Experts of a small language model: 11 layers, vocabulary 8192.
Below are experts of layer 3 (counted from 0) of a mixture-of-experts language model. Rows are named gate (a neuron's input weights, with its number), up (a neuron's input weights, with its number), down (a neuron's output weights, with its number) and show model dimensions 0-95. Each number is 50 + 12 x the weight over its row's rms, rounded and kept within 0 to 99.
Before each expert's rows: a language model's description of what the expert responds to. This comes from a sample of Wikipedia text that the model never trained on.

# expert 11
Descriptive adjectives in nature text. Adjectives and nouns after "the" or "a", especially in species and place descriptions, such as tropical, natural, south, cultural, village.
gate0:51 35 64 46 57 34 59 38 36 26 40 52 62 69 44 45 57 68 43 52 59 28 43 47 67 51 51 54 37 60 53 33 33 40 50 42 59 52 40 33 62 57 44 22 57 45 36 39 59 41 40 47 53 50 47 64 43 39 65 46 60 43 41 48 36 56 39 42 41 27 69 51 48 36 35 72 68 52 48 38 72 43 60 39 59 42 62 30 70 59 35 28 35 63 37 57
up0:43 69 57 53 43 35 38 46 57 51 59 42 41 68 50 35 62 50 41 51 79 29 40 55 61 74 67 42 49 59 52 39 41 59 57 53 57 56 04 39 44 48 32 40 64 39 56 47 61 42 47 71 70 46 49 47 50 48 56 53 65 55 36 61 25 58 40 18 52 36 61 45 61 49 40 55 47 48 40 29 54 42 50 50 70 35 58 42 54 51 56 39 63 47 56 50
down0:30 49 51 42 45 53 44 41 67 61 55 40 40 43 53 69 58 29 38 56 37 57 66 45 51 63 51 76 50 57 62 53 43 49 43 34 47 43 39 40 62 49 51 67 61 30 62 79 37 29 38 58 52 48 54 68 44 51 47 57 40 38 39 43 86 34 47 49 51 52 49 46 50 57 44 30 33 55 35 38 48 47 80 57 72 55 64 42 62 75 42 37 64 44 47 47
gate1:51 50 58 63 51 42 57 45 54 37 33 54 70 64 58 48 46 51 53 50 49 59 40 43 66 54 64 14 59 41 44 49 42 44 49 54 59 47 51 49 48 44 48 56 22 40 56 41 46 56 30 47 34 65 54 49 31 54 51 36 54 38 66 23 34 60 65 60 59 52 46 39 42 54 54 69 24 28 49 78 43 68 32 56 48 50 15 50 53 47 49 47 59 40 58 27
up1:37 69 55 59 75 43 57 52 83 35 32 54 77 67 74 57 43 55 50 61 59 55 36 47 58 45 58 36 64 44 42 34 36 54 59 55 52 52 48 56 42 52 52 77 37 39 42 59 56 67 75 57 39 36 48 29 35 69 60 40 40 62 53 47 51 55 53 67 42 55 42 47 53 56 42 62 41 40 46 39 65 50 64 72 66 57 36 38 67 60 46 50 60 47 60 48
down1:58 46 63 46 58 25 63 75 60 40 47 58 54 52 31 50 42 53 47 63 34 69 54 55 44 44 38 50 67 61 38 89 29 41 54 41 46 46 49 69 20 62 47 53 63 53 51 46 47 42 51 54 44 56 53 52 42 69 63 49 34 36 52 57 59 35 40 50 51 48 53 35 53 51 52 51 34 40 56 71 35 55 90 34 68 61 52 59 42 49 42 43 50 49 34 40
gate2:57 50 54 69 27 59 73 41 61 35 37 53 69 55 52 53 56 45 60 45 54 36 55 32 44 34 60 48 39 65 53 57 49 63 62 46 54 65 48 52 65 55 53 47 32 57 27 60 43 58 41 41 36 55 50 51 47 63 52 55 44 79 59 31 32 30 37 40 58 76 53 58 73 48 56 28 64 43 65 49 66 26 59 49 49 47 61 60 48 68 27 65 57 61 38 51
up2:61 63 48 37 43 42 65 35 75 52 53 40 44 68 79 60 48 48 64 42 46 69 28 41 62 46 60 51 53 43 62 60 61 51 51 40 58 48 64 32 49 64 43 41 56 66 77 59 42 51 71 54 21 32 52 31 46 69 67 48 65 60 45 49 46 51 32 53 42 42 26 46 47 56 65 52 57 66 49 49 38 42 68 48 22 49 40 53 50 66 44 57 48 47 58 55
down2:44 43 45 45 49 55 46 59 45 45 50 45 77 46 57 48 46 54 41 56 39 54 67 74 44 46 65 53 59 65 71 47 83 47 63 42 48 44 44 46 45 51 37 30 52 31 44 58 43 37 52 51 33 76 57 43 45 51 55 53 51 61 50 65 44 49 57 51 37 74 58 30 62 54 57 38 59 52 48 75 39 64 60 60 52 45 67 50 45 73 39 67 84 38 38 22

# expert 18
Location prepositions. Location words such as at, in, near, North, located, especially begins at in road articles and near coordinate symbols.
gate0:60 36 42 47 56 34 51 39 36 54 39 37 53 33 55 65 63 68 50 59 59 46 45 46 52 53 62 48 52 40 61 53 17 61 53 44 50 45 50 59 48 42 64 35 32 54 42 53 46 51 61 41 14 65 58 70 38 32 47 46 58 60 50 60 49 33 50 65 43 32 41 40 58 70 39 32 54 20 48 85 61 55 39 37 57 56 45 57 67 35 35 42 39 50 56 48
up0:77 34 47 33 37 62 46 35 55 33 62 47 71 57 46 64 49 41 41 45 65 44 45 49 50 46 51 49 31 52 50 41 50 33 46 45 45 54 52 41 63 61 47 56 49 35 46 71 53 58 52 58 70 43 50 57 41 78 28 46 23 66 55 78 42 42 55 52 54 53 63 56 49 45 52 50 31 54 70 51 42 56 50 43 25 41 52 63 66 63 68 49 50 86 61 63
down0:60 76 55 58 55 55 53 55 65 45 64 45 53 39 53 58 57 38 15 48 45 59 63 54 52 71 43 62 54 48 58 54 40 49 40 54 51 47 55 56 61 55 52 50 54 57 31 56 54 56 58 28 62 46 68 33 57 64 37 50 54 76 69 55 44 62 37 65 27 73 73 52 68 60 62 52 49 73 57 36 29 57 74 59 42 54 40 58 43 60 41 35 33 66 47 37
gate1:32 45 54 46 64 54 57 49 47 41 59 51 59 55 31 46 58 44 48 50 52 40 69 38 40 50 47 41 63 48 51 33 69 52 57 53 70 61 44 20 71 54 52 85 55 39 69 34 55 45 41 55 35 45 41 64 49 46 71 49 50 42 52 25 46 08 43 47 46 65 41 52 65 39 30 42 45 43 42 50 54 50 28 59 40 40 61 49 48 48 68 68 39 49 46 38
up1:59 56 57 60 62 67 63 35 45 40 54 45 57 53 47 53 30 44 66 45 75 73 22 38 53 44 61 52 43 65 63 47 60 59 34 56 54 46 57 37 57 53 50 41 45 36 56 56 51 43 59 24 54 43 57 32 37 73 54 30 42 52 24 55 46 49 42 51 54 41 44 41 40 48 75 43 20 58 42 40 38 25 61 56 62 68 33 51 70 57 58 53 47 68 48 49
down1:43 41 42 59 78 55 40 52 61 41 37 52 73 59 50 57 41 45 56 61 58 53 37 50 43 29 59 48 32 48 55 32 33 84 46 53 50 46 65 44 29 38 58 59 36 39 37 49 45 33 70 76 43 58 37 42 46 80 68 40 43 41 61 40 46 54 48 53 46 37 49 57 53 30 57 58 60 56 45 65 44 57 51 55 52 28 57 32 58 34 58 43 39 70 35 37
gate2:63 52 73 58 45 64 57 40 37 55 43 61 63 53 39 36 45 50 65 54 72 47 39 52 49 46 74 51 48 54 69 52 32 48 37 52 50 51 45 44 54 56 62 65 74 47 59 47 60 15 27 51 74 53 44 49 55 52 31 52 43 51 36 66 30 30 40 61 50 32 61 28 43 43 60 58 35 68 54 54 50 50 39 44 35 44 40 38 64 57 57 63 26 51 62 31
up2:58 56 70 58 48 65 35 40 41 50 56 49 53 49 60 41 65 48 52 55 56 41 50 45 51 20 45 39 46 42 34 50 36 38 35 54 37 72 45 48 41 68 71 41 63 40 50 49 63 51 43 30 76 81 50 61 64 44 45 33 65 56 36 61 34 59 45 62 41 45 46 30 65 36 43 64 52 46 72 41 39 33 44 58 38 49 60 48 64 55 76 53 47 51 24 59
down2:54 14 33 41 42 49 50 74 48 62 31 43 45 55 52 56 47 58 24 46 44 49 41 55 47 44 52 31 48 51 46 67 38 31 71 49 51 55 45 61 46 47 35 25 50 50 51 52 57 56 50 47 66 58 69 60 73 42 35 55 55 58 46 52 44 43 37 43 63 43 60 76 51 13 53 44 41 40 47 57 28 48 77 38 62 47 49 57 38 40 57 29 43 53 61 48

# expert 27
Role and kinship nouns. Nouns for people's roles and relations after "the" or "his", such as member, director, father, President, king, and mid-word verb pieces like -ashi-.
gate0:50 50 53 62 44 63 55 53 52 36 71 47 43 70 59 59 30 40 59 53 55 61 66 49 42 31 53 33 61 50 37 49 51 38 55 52 64 44 47 60 47 44 29 67 66 57 49 35 73 55 37 58 70 49 60 49 33 59 42 44 58 48 57 59 63 61 31 39 31 31 43 34 62 33 49 52 60 41 48 42 43 45 55 37 62 56 16 60 62 65 48 29 55 65 74 26
up0:50 70 58 49 22 55 48 51 58 52 34 33 69 46 46 33 47 56 41 46 47 43 39 50 48 73 70 57 41 51 58 32 55 70 43 62 50 40 55 19 63 40 57 38 61 42 60 52 38 57 42 48 44 42 45 46 47 40 42 69 61 49 45 49 50 47 53 37 64 71 58 47 43 29 42 37 45 53 61 45 33 47 36 62 58 75 70 49 19 59 54 65 68 48 20 55
down0:60 53 50 22 38 59 52 35 53 34 55 45 55 63 60 39 64 68 53 47 43 45 46 46 24 62 51 42 67 48 50 44 55 62 59 67 54 54 16 62 62 45 41 43 68 48 62 55 32 35 54 61 42 53 37 37 57 36 30 61 68 44 60 54 26 30 53 31 63 61 55 54 51 52 49 42 49 38 37 42 56 62 19 45 45 59 68 24 54 33 58 59 50 50 59 49
gate1:57 34 49 43 52 42 58 54 68 35 34 45 47 51 53 74 48 79 54 53 80 44 60 34 62 47 52 34 47 64 62 40 67 47 56 67 68 54 62 61 57 43 60 49 64 57 41 55 40 53 47 54 21 62 54 45 52 67 45 52 58 22 59 45 50 50 68 62 49 52 55 50 43 50 44 45 42 43 52 36 47 43 62 60 70 55 74 47 41 60 52 34 53 10 34 44
up1:53 41 58 46 54 48 45 47 46 40 68 40 77 49 55 41 58 43 48 48 53 33 71 32 43 38 40 36 44 38 58 52 56 36 49 66 40 26 48 51 59 61 60 38 53 41 61 52 51 59 72 64 56 58 59 69 33 54 59 45 47 40 33 34 50 39 49 57 56 64 46 43 47 25 52 52 49 21 54 39 53 49 66 57 30 32 34 50 55 76 73 47 52 69 69 23
down1:56 48 57 72 62 52 30 58 80 77 51 55 66 51 43 48 67 52 59 46 46 62 70 38 34 44 41 50 63 44 44 39 47 51 45 58 65 49 55 57 53 56 44 41 63 46 42 37 59 54 49 22 53 53 60 64 40 40 68 47 50 57 65 48 78 59 45 37 43 36 44 73 49 77 46 75 62 52 42 56 41 29 45 39 40 59 45 34 42 46 68 35 35 51 32 56
gate2:24 54 34 42 49 57 45 33 59 56 58 21 58 37 51 32 47 50 37 50 48 47 23 30 40 50 47 38 36 42 57 39 54 38 36 52 48 55 53 56 41 33 69 49 31 39 49 39 38 35 53 42 32 34 79 45 47 64 49 38 32 55 38 46 32 45 36 36 51 58 32 47 46 56 56 59 63 55 30 65 46 60 47 45 47 25 43 44 49 70 68 39 64 65 46 39
up2:60 73 42 53 65 35 37 55 57 42 39 41 68 55 66 43 46 53 54 47 42 65 49 45 50 45 37 40 42 57 21 37 67 52 47 57 33 31 30 33 57 46 79 57 50 44 37 35 51 69 58 47 28 47 60 58 49 63 46 32 54 48 54 41 33 30 62 55 48 38 29 41 50 66 46 50 30 43 48 66 45 51 59 66 54 55 31 55 43 27 37 43 63 29 46 63
down2:41 52 52 35 57 43 40 54 45 49 39 46 43 39 58 33 54 78 38 54 56 54 45 41 69 59 54 32 61 42 60 81 40 56 65 29 56 66 40 23 59 43 45 38 76 55 41 51 43 35 62 33 55 27 60 39 64 51 62 16 68 40 41 32 44 40 47 55 43 42 44 39 52 40 53 43 49 55 42 46 65 65 27 41 45 50 50 43 36 55 30 49 54 59 44 58

# expert 29
Word-final suffixes. Closing suffixes that finish a longer word, such as -ate, -ited, -ive, -ally, -ion, -less, as in disintegrate, term-limited.
gate4:58 48 30 26 46 40 39 58 40 54 59 43 54 46 50 64 40 44 39 62 32 60 51 66 27 52 63 36 54 73 48 40 38 42 51 55 29 40 60 43 47 39 48 52 47 40 50 62 52 31 44 61 70 43 44 61 59 49 56 41 23 41 56 63 53 40 52 28 48 61 47 52 55 35 81 51 53 40 52 53 37 45 62 69 46 50 65 41 68 38 81 59 28 72 58 60
up4:45 43 33 27 40 54 45 13 61 42 52 45 62 53 55 48 35 31 46 56 82 70 40 53 44 54 62 49 47 54 49 44 36 45 50 59 43 44 37 63 59 51 61 51 51 45 61 44 45 28 32 55 70 32 51 51 53 47 60 50 43 43 38 30 41 57 44 38 31 56 43 55 87 29 58 44 41 62 40 62 51 28 49 47 65 50 53 58 55 57 57 71 56 31 51 38
down4:44 72 47 71 28 41 55 61 43 35 73 64 50 42 49 58 77 54 62 46 28 38 40 62 50 40 51 52 40 59 41 40 36 36 40 30 48 42 52 45 38 64 60 60 61 37 64 45 55 30 45 43 48 52 47 70 41 39 27 45 43 53 52 50 53 40 47 26 48 40 44 47 38 60 77 25 69 30 71 58 49 41 73 59 53 62 46 50 39 52 57 56 61 57 46 50
gate5:49 63 61 46 35 55 73 53 54 57 36 39 42 50 39 44 70 54 52 60 54 46 33 41 37 53 48 34 48 48 84 40 88 52 68 49 59 53 40 43 60 33 47 40 54 56 41 36 55 50 35 47 63 57 67 49 36 55 64 38 64 26 65 73 38 55 56 46 59 56 60 45 29 50 37 66 53 49 43 51 44 42 46 59 38 56 46 45 47 38 53 39 30 28 40 78
up5:43 46 55 60 40 48 71 40 53 63 45 58 41 31 52 58 78 28 42 58 73 68 57 58 44 59 54 54 37 54 43 45 53 55 53 53 41 41 42 57 50 48 57 38 31 47 56 32 75 31 40 49 67 34 57 68 40 67 59 45 38 48 50 57 42 71 43 40 74 54 78 60 73 58 34 65 58 32 56 58 50 22 55 49 32 55 40 44 50 38 49 68 48 51 52 60
down5:45 46 52 46 31 44 37 53 36 44 64 25 48 61 80 55 52 59 48 36 69 43 51 43 61 27 64 55 35 40 54 60 46 50 54 57 61 43 59 36 33 40 41 46 49 54 29 47 66 73 54 53 68 58 44 56 46 67 61 53 59 61 61 50 57 48 39 43 54 55 49 61 36 37 57 67 52 67 48 35 56 57 94 31 68 67 41 64 36 67 53 44 58 45 54 46
gate6:55 59 34 31 44 55 46 49 69 55 53 52 38 52 58 60 33 37 60 48 47 51 56 61 58 66 42 41 53 52 42 26 43 32 48 44 43 31 54 26 57 33 53 53 71 28 58 55 51 29 37 85 45 45 36 49 27 64 51 37 43 33 49 34 52 36 22 48 73 46 55 28 32 47 60 45 63 46 32 69 49 40 61 50 53 52 54 49 53 59 42 53 43 65 57 50
up6:56 47 51 28 73 31 55 68 56 55 35 66 49 49 47 64 50 48 49 66 44 33 64 43 58 39 52 56 48 46 46 49 62 55 25 33 59 59 54 53 49 83 48 34 21 55 62 46 45 58 51 35 66 76 34 48 61 52 48 49 56 75 64 51 29 38 63 60 69 43 75 41 30 58 46 51 69 50 57 52 35 48 58 43 55 56 58 48 61 59 38 45 61 57 59 52
down6:35 46 43 45 63 35 40 45 34 57 37 56 61 56 38 51 66 37 54 51 57 27 48 36 58 43 64 31 52 62 21 64 60 46 42 32 42 54 42 64 22 61 48 31 29 37 74 55 52 37 44 28 68 43 14 52 56 30 44 54 60 49 72 46 48 48 51 50 53 40 59 44 51 54 43 51 55 68 41 59 57 35 41 47 59 69 41 51 63 48 44 57 52 39 45 36

# expert 7
Quantifiers and number words. Quantity words before nouns in biographies and school articles, such as two, several, various, both, seven, also adjective pieces like -ular.
gate0:49 26 58 37 44 72 60 32 62 48 69 68 45 57 30 44 48 63 50 59 52 44 61 53 48 63 53 39 60 47 42 68 73 50 57 39 57 49 39 67 55 18 74 62 50 39 48 35 51 48 60 61 37 56 56 56 42 50 51 64 38 28 32 25 44 24 58 45 45 47 37 49 56 59 40 60 52 49 45 58 49 63 49 53 45 24 69 39 42 62 37 25 49 62 51 56
up0:42 67 56 62 31 45 42 52 50 48 35 54 57 41 39 45 36 44 71 50 66 41 55 44 49 55 30 34 60 44 45 55 28 68 52 67 46 88 43 63 36 55 43 65 51 35 75 63 45 13 31 63 55 31 39 45 45 59 42 63 58 36 50 57 46 51 65 49 38 59 40 60 68 41 40 44 39 40 52 42 38 39 51 54 51 56 70 41 49 44 38 33 62 50 56 50
down0:45 72 53 56 41 45 57 37 35 43 55 69 45 86 62 47 54 56 29 42 56 56 70 39 47 35 66 37 56 36 40 26 44 43 56 54 46 41 46 46 48 43 52 52 42 26 42 50 56 65 53 40 54 45 39 69 31 40 57 50 53 54 48 61 38 54 43 33 48 34 44 62 34 53 42 30 60 57 41 43 56 48 80 48 48 71 33 56 36 38 78 51 45 48 62 72
gate1:51 33 55 22 51 35 58 53 54 52 55 53 45 59 60 50 55 42 40 62 69 51 59 55 42 34 52 54 39 43 47 36 62 69 55 58 36 48 69 34 63 46 33 50 54 37 41 58 41 34 34 75 21 49 63 27 46 56 52 49 38 25 55 55 42 13 56 45 60 24 39 46 41 55 54 56 36 52 43 52 33 71 43 51 31 45 50 39 46 45 60 55 36 36 42 41
up1:55 43 67 36 40 47 50 50 55 46 57 43 29 53 57 59 55 31 47 64 81 49 55 54 47 27 59 45 34 55 42 28 74 56 41 43 42 57 50 53 50 42 35 70 39 23 40 46 49 29 37 73 30 47 65 52 42 54 45 54 30 50 56 38 49 41 30 51 50 38 35 49 45 50 70 55 35 55 44 51 30 48 58 38 30 34 19 38 56 41 56 45 38 46 49 45
down1:42 37 54 45 34 53 57 46 64 51 25 50 43 37 58 58 60 55 48 67 38 54 43 33 56 23 44 36 33 48 51 53 51 55 54 47 47 54 52 55 49 42 55 57 54 47 61 64 38 47 54 33 34 36 43 45 56 46 55 53 46 41 40 26 48 34 25 44 61 71 49 51 54 41 67 69 25 63 36 63 38 37 99 64 72 55 38 54 55 52 57 50 52 48 39 40
gate2:63 67 57 41 70 66 52 47 34 64 15 60 51 63 43 34 49 56 54 36 44 48 76 51 49 48 50 42 52 46 42 52 22 48 57 51 53 32 63 65 50 36 55 48 49 47 51 28 34 31 17 48 50 43 57 59 60 36 54 43 72 48 56 45 47 47 58 51 40 54 57 41 54 64 56 28 50 63 67 46 48 58 25 39 45 42 49 58 38 30 61 65 40 72 36 47
up2:37 71 51 37 69 74 32 58 70 38 30 51 68 49 26 51 51 53 61 47 28 33 58 26 65 63 59 40 65 57 55 62 35 31 48 61 49 42 66 66 42 42 62 52 19 43 51 58 46 44 31 38 62 45 51 59 67 42 46 46 57 45 57 59 64 40 34 61 46 48 34 37 55 60 44 42 51 51 50 50 58 27 42 64 48 52 45 35 65 34 67 47 54 53 50 39
down2:30 54 50 78 38 50 33 52 60 48 41 30 50 40 40 62 49 50 40 87 43 52 26 45 28 45 56 39 40 63 53 59 48 51 36 71 64 39 53 59 53 44 34 47 45 47 57 67 49 44 56 43 56 62 48 36 48 65 53 64 50 44 54 30 67 63 45 57 37 38 57 57 44 59 51 55 62 57 34 46 60 61 96 62 60 63 45 43 41 61 55 59 57 36 39 50

# expert 47
Inner pieces of names. Middle or final pieces of proper names, often foreign surnames and places, such as Wi-ł-komirski, Ni-ed-erländisch, Manfr-ed, Dar-t-mouth.
gate0:40 56 47 72 46 63 48 54 74 58 58 64 55 94 51 44 55 41 44 42 60 40 36 63 34 41 32 41 56 40 57 49 49 48 61 79 60 42 52 34 49 67 57 74 50 42 64 37 38 54 54 70 31 62 44 47 20 31 43 27 44 61 61 52 42 56 49 39 58 32 56 42 48 54 29 41 44 45 50 56 55 44 46 55 68 52 48 49 50 70 44 53 53 38 59 55
up0:58 47 42 35 45 42 68 62 32 48 39 32 33 52 35 29 55 67 67 44 58 48 62 57 41 46 39 59 45 46 42 51 56 66 47 47 54 52 59 61 61 79 47 32 38 35 53 42 44 19 51 36 42 62 55 42 50 42 29 59 62 49 46 57 67 63 46 18 40 51 32 49 60 47 53 49 74 56 70 47 45 35 71 56 41 57 63 49 59 43 66 42 58 53 72 37
down0:38 43 43 54 33 51 59 64 47 65 45 55 24 27 58 45 75 54 43 72 50 56 42 61 53 49 51 54 62 48 42 42 37 72 43 49 60 49 59 50 32 51 57 56 63 49 71 54 58 43 30 48 51 15 48 43 67 53 47 43 57 41 65 29 38 49 41 54 39 45 40 38 54 64 36 74 40 60 53 54 33 41 76 60 52 52 42 55 54 46 35 68 62 66 23 47
gate1:68 70 40 51 51 62 50 38 59 47 45 59 51 64 41 26 56 25 58 43 34 46 39 48 33 73 51 39 44 42 66 54 36 56 65 53 60 43 68 52 58 43 61 44 61 58 32 66 43 66 49 61 54 47 55 53 44 32 47 47 53 53 41 54 37 79 26 47 68 47 33 33 64 47 71 41 66 55 48 65 62 57 51 53 42 60 66 72 46 36 48 64 46 37 41 78
up1:70 43 33 53 46 48 48 65 41 49 31 44 61 54 56 41 57 46 40 55 30 57 54 66 39 65 58 46 45 53 68 41 60 51 58 41 42 39 72 63 54 50 52 31 61 49 63 72 68 54 68 40 32 43 47 48 54 46 56 67 66 67 47 43 49 61 42 41 52 23 37 34 55 55 61 36 70 65 46 67 32 57 71 51 51 61 53 65 19 44 40 60 37 26 60 57
down1:31 44 65 30 41 55 48 63 42 54 60 59 53 48 51 65 51 66 58 60 41 50 62 53 16 44 60 49 62 50 55 75 37 56 57 42 53 73 51 52 47 59 50 38 48 57 64 51 69 59 61 48 29 60 60 40 67 56 50 46 44 42 39 49 52 52 69 67 52 47 33 55 63 44 51 45 31 42 43 27 57 56 87 54 57 53 52 43 20 37 35 75 68 44 46 47
gate2:50 51 36 49 40 67 66 47 56 60 46 60 18 40 54 28 61 46 66 74 48 53 40 65 58 53 49 52 52 70 43 54 57 58 54 39 61 57 60 50 59 48 39 48 44 57 58 37 75 56 66 45 37 37 50 71 35 36 50 40 47 46 50 39 38 28 74 77 48 48 55 47 56 68 31 49 38 40 46 82 60 43 68 36 43 39 61 39 34 60 53 59 40 41 43 45
up2:42 45 72 46 43 33 71 46 52 81 50 49 39 67 61 42 34 49 38 66 60 42 53 85 67 61 69 58 61 57 43 64 26 49 45 44 61 61 47 45 61 55 67 69 57 55 47 61 60 54 33 48 38 48 50 54 34 63 47 56 49 51 63 56 47 50 49 73 41 43 49 41 52 40 44 64 64 62 52 80 57 49 44 72 69 44 56 44 56 46 50 78 59 53 44 49
down2:37 49 70 52 55 40 38 34 46 47 52 41 52 69 49 37 49 45 57 48 70 46 62 57 50 54 61 53 59 59 36 47 53 35 45 76 49 36 49 49 29 58 43 55 41 40 42 51 42 56 50 38 45 47 39 46 44 43 63 57 52 57 48 60 62 72 59 65 20 34 30 52 50 62 60 47 33 57 49 29 64 71 99 52 41 46 36 42 32 50 59 48 64 54 51 65

# expert 13
Name-final fragments. Final pieces of proper names of places, people and clubs, such as t in Burntwood, ley, ton, dale, Ravens.
gate0:60 43 32 45 66 48 30 65 63 46 67 50 42 64 66 62 58 49 52 36 51 66 58 43 58 61 48 49 46 51 53 40 80 55 53 37 63 48 53 32 64 50 69 40 45 60 55 40 54 42 60 62 31 29 53 59 45 40 28 57 50 21 39 68 42 50 46 56 57 42 58 36 56 81 53 45 54 50 67 36 54 60 55 50 61 44 52 48 54 35 61 11 38 34 48 48
up0:35 46 49 60 41 28 39 62 60 64 38 62 47 53 59 52 41 61 56 40 42 63 40 64 59 56 50 36 42 37 42 41 53 40 38 47 58 60 25 26 38 37 52 49 46 51 50 52 46 55 60 66 27 56 48 12 30 42 47 45 73 44 48 45 65 68 46 43 46 32 67 67 53 70 68 46 47 55 47 42 58 31 26 30 56 55 66 31 41 33 47 47 56 55 58 52
down0:58 41 30 47 42 53 53 47 60 55 49 55 58 55 44 54 62 32 70 31 48 44 53 54 48 39 46 29 27 35 32 63 46 54 55 51 65 39 45 39 70 49 40 43 44 49 53 58 55 41 40 60 45 62 63 51 20 41 66 44 57 53 67 76 45 58 57 44 61 55 48 61 27 46 38 64 56 49 68 42 71 24 27 40 48 35 55 55 65 63 78 40 53 70 53 34
gate1:39 47 54 55 43 54 51 47 50 56 68 46 62 43 59 45 59 68 43 48 55 62 34 00 44 52 59 60 59 53 79 37 49 42 63 50 31 76 47 36 55 65 53 60 48 43 68 54 41 41 56 63 46 64 48 34 43 49 49 45 52 37 68 21 70 44 67 59 34 40 56 33 47 48 71 41 40 48 52 49 45 47 46 48 49 55 65 65 46 31 42 60 46 46 61 59
up1:66 56 71 35 42 44 43 38 58 50 64 52 44 61 79 45 46 30 48 51 45 35 58 36 46 47 73 36 36 59 65 47 70 64 61 50 42 38 66 49 47 42 12 55 43 45 59 64 53 56 42 52 59 56 38 61 52 34 57 59 31 39 60 62 44 72 49 47 60 39 34 58 43 39 43 51 74 43 48 75 47 69 49 45 54 40 57 56 69 35 68 37 42 40 50 40
down1:59 45 37 81 77 57 50 58 36 62 50 34 54 42 57 56 55 37 48 44 53 53 32 55 57 53 34 49 50 63 43 39 66 62 27 69 60 44 59 25 61 37 63 41 51 45 63 48 55 42 49 31 51 46 34 68 35 56 42 51 48 54 37 60 54 43 40 45 44 37 52 45 45 65 56 58 62 60 52 71 27 61 12 57 52 30 42 51 46 68 62 55 49 73 45 57
gate2:37 46 49 53 50 61 25 76 44 28 56 40 61 57 44 25 71 70 47 37 25 47 67 59 35 54 61 28 57 62 49 46 51 39 58 49 61 37 47 65 49 31 62 25 64 37 56 49 34 46 63 66 64 58 39 36 47 26 53 47 64 42 36 40 50 52 44 56 34 35 39 47 63 54 52 54 57 34 58 52 45 37 62 26 56 47 48 56 46 36 51 50 60 48 66 52
up2:44 51 58 59 47 76 61 51 41 26 55 28 34 38 34 59 42 58 56 72 64 40 47 53 37 41 32 55 57 39 65 42 36 62 61 53 57 68 33 48 59 31 63 47 39 49 47 53 46 54 67 38 35 38 37 56 26 45 54 46 49 64 46 39 44 27 51 40 39 57 39 52 54 38 75 50 50 61 39 53 55 38 50 47 52 41 41 55 29 90 29 57 50 52 54 44
down2:54 51 36 43 76 53 47 37 43 65 46 37 45 32 48 80 36 65 62 67 43 53 42 49 75 29 62 62 47 24 49 74 38 78 69 46 49 54 33 50 35 51 35 58 57 53 44 57 44 58 56 30 33 34 30 55 47 48 66 55 50 41 58 29 37 54 34 58 43 55 63 52 45 44 57 59 47 62 53 50 42 54 52 61 44 52 40 50 62 57 54 67 28 56 48 59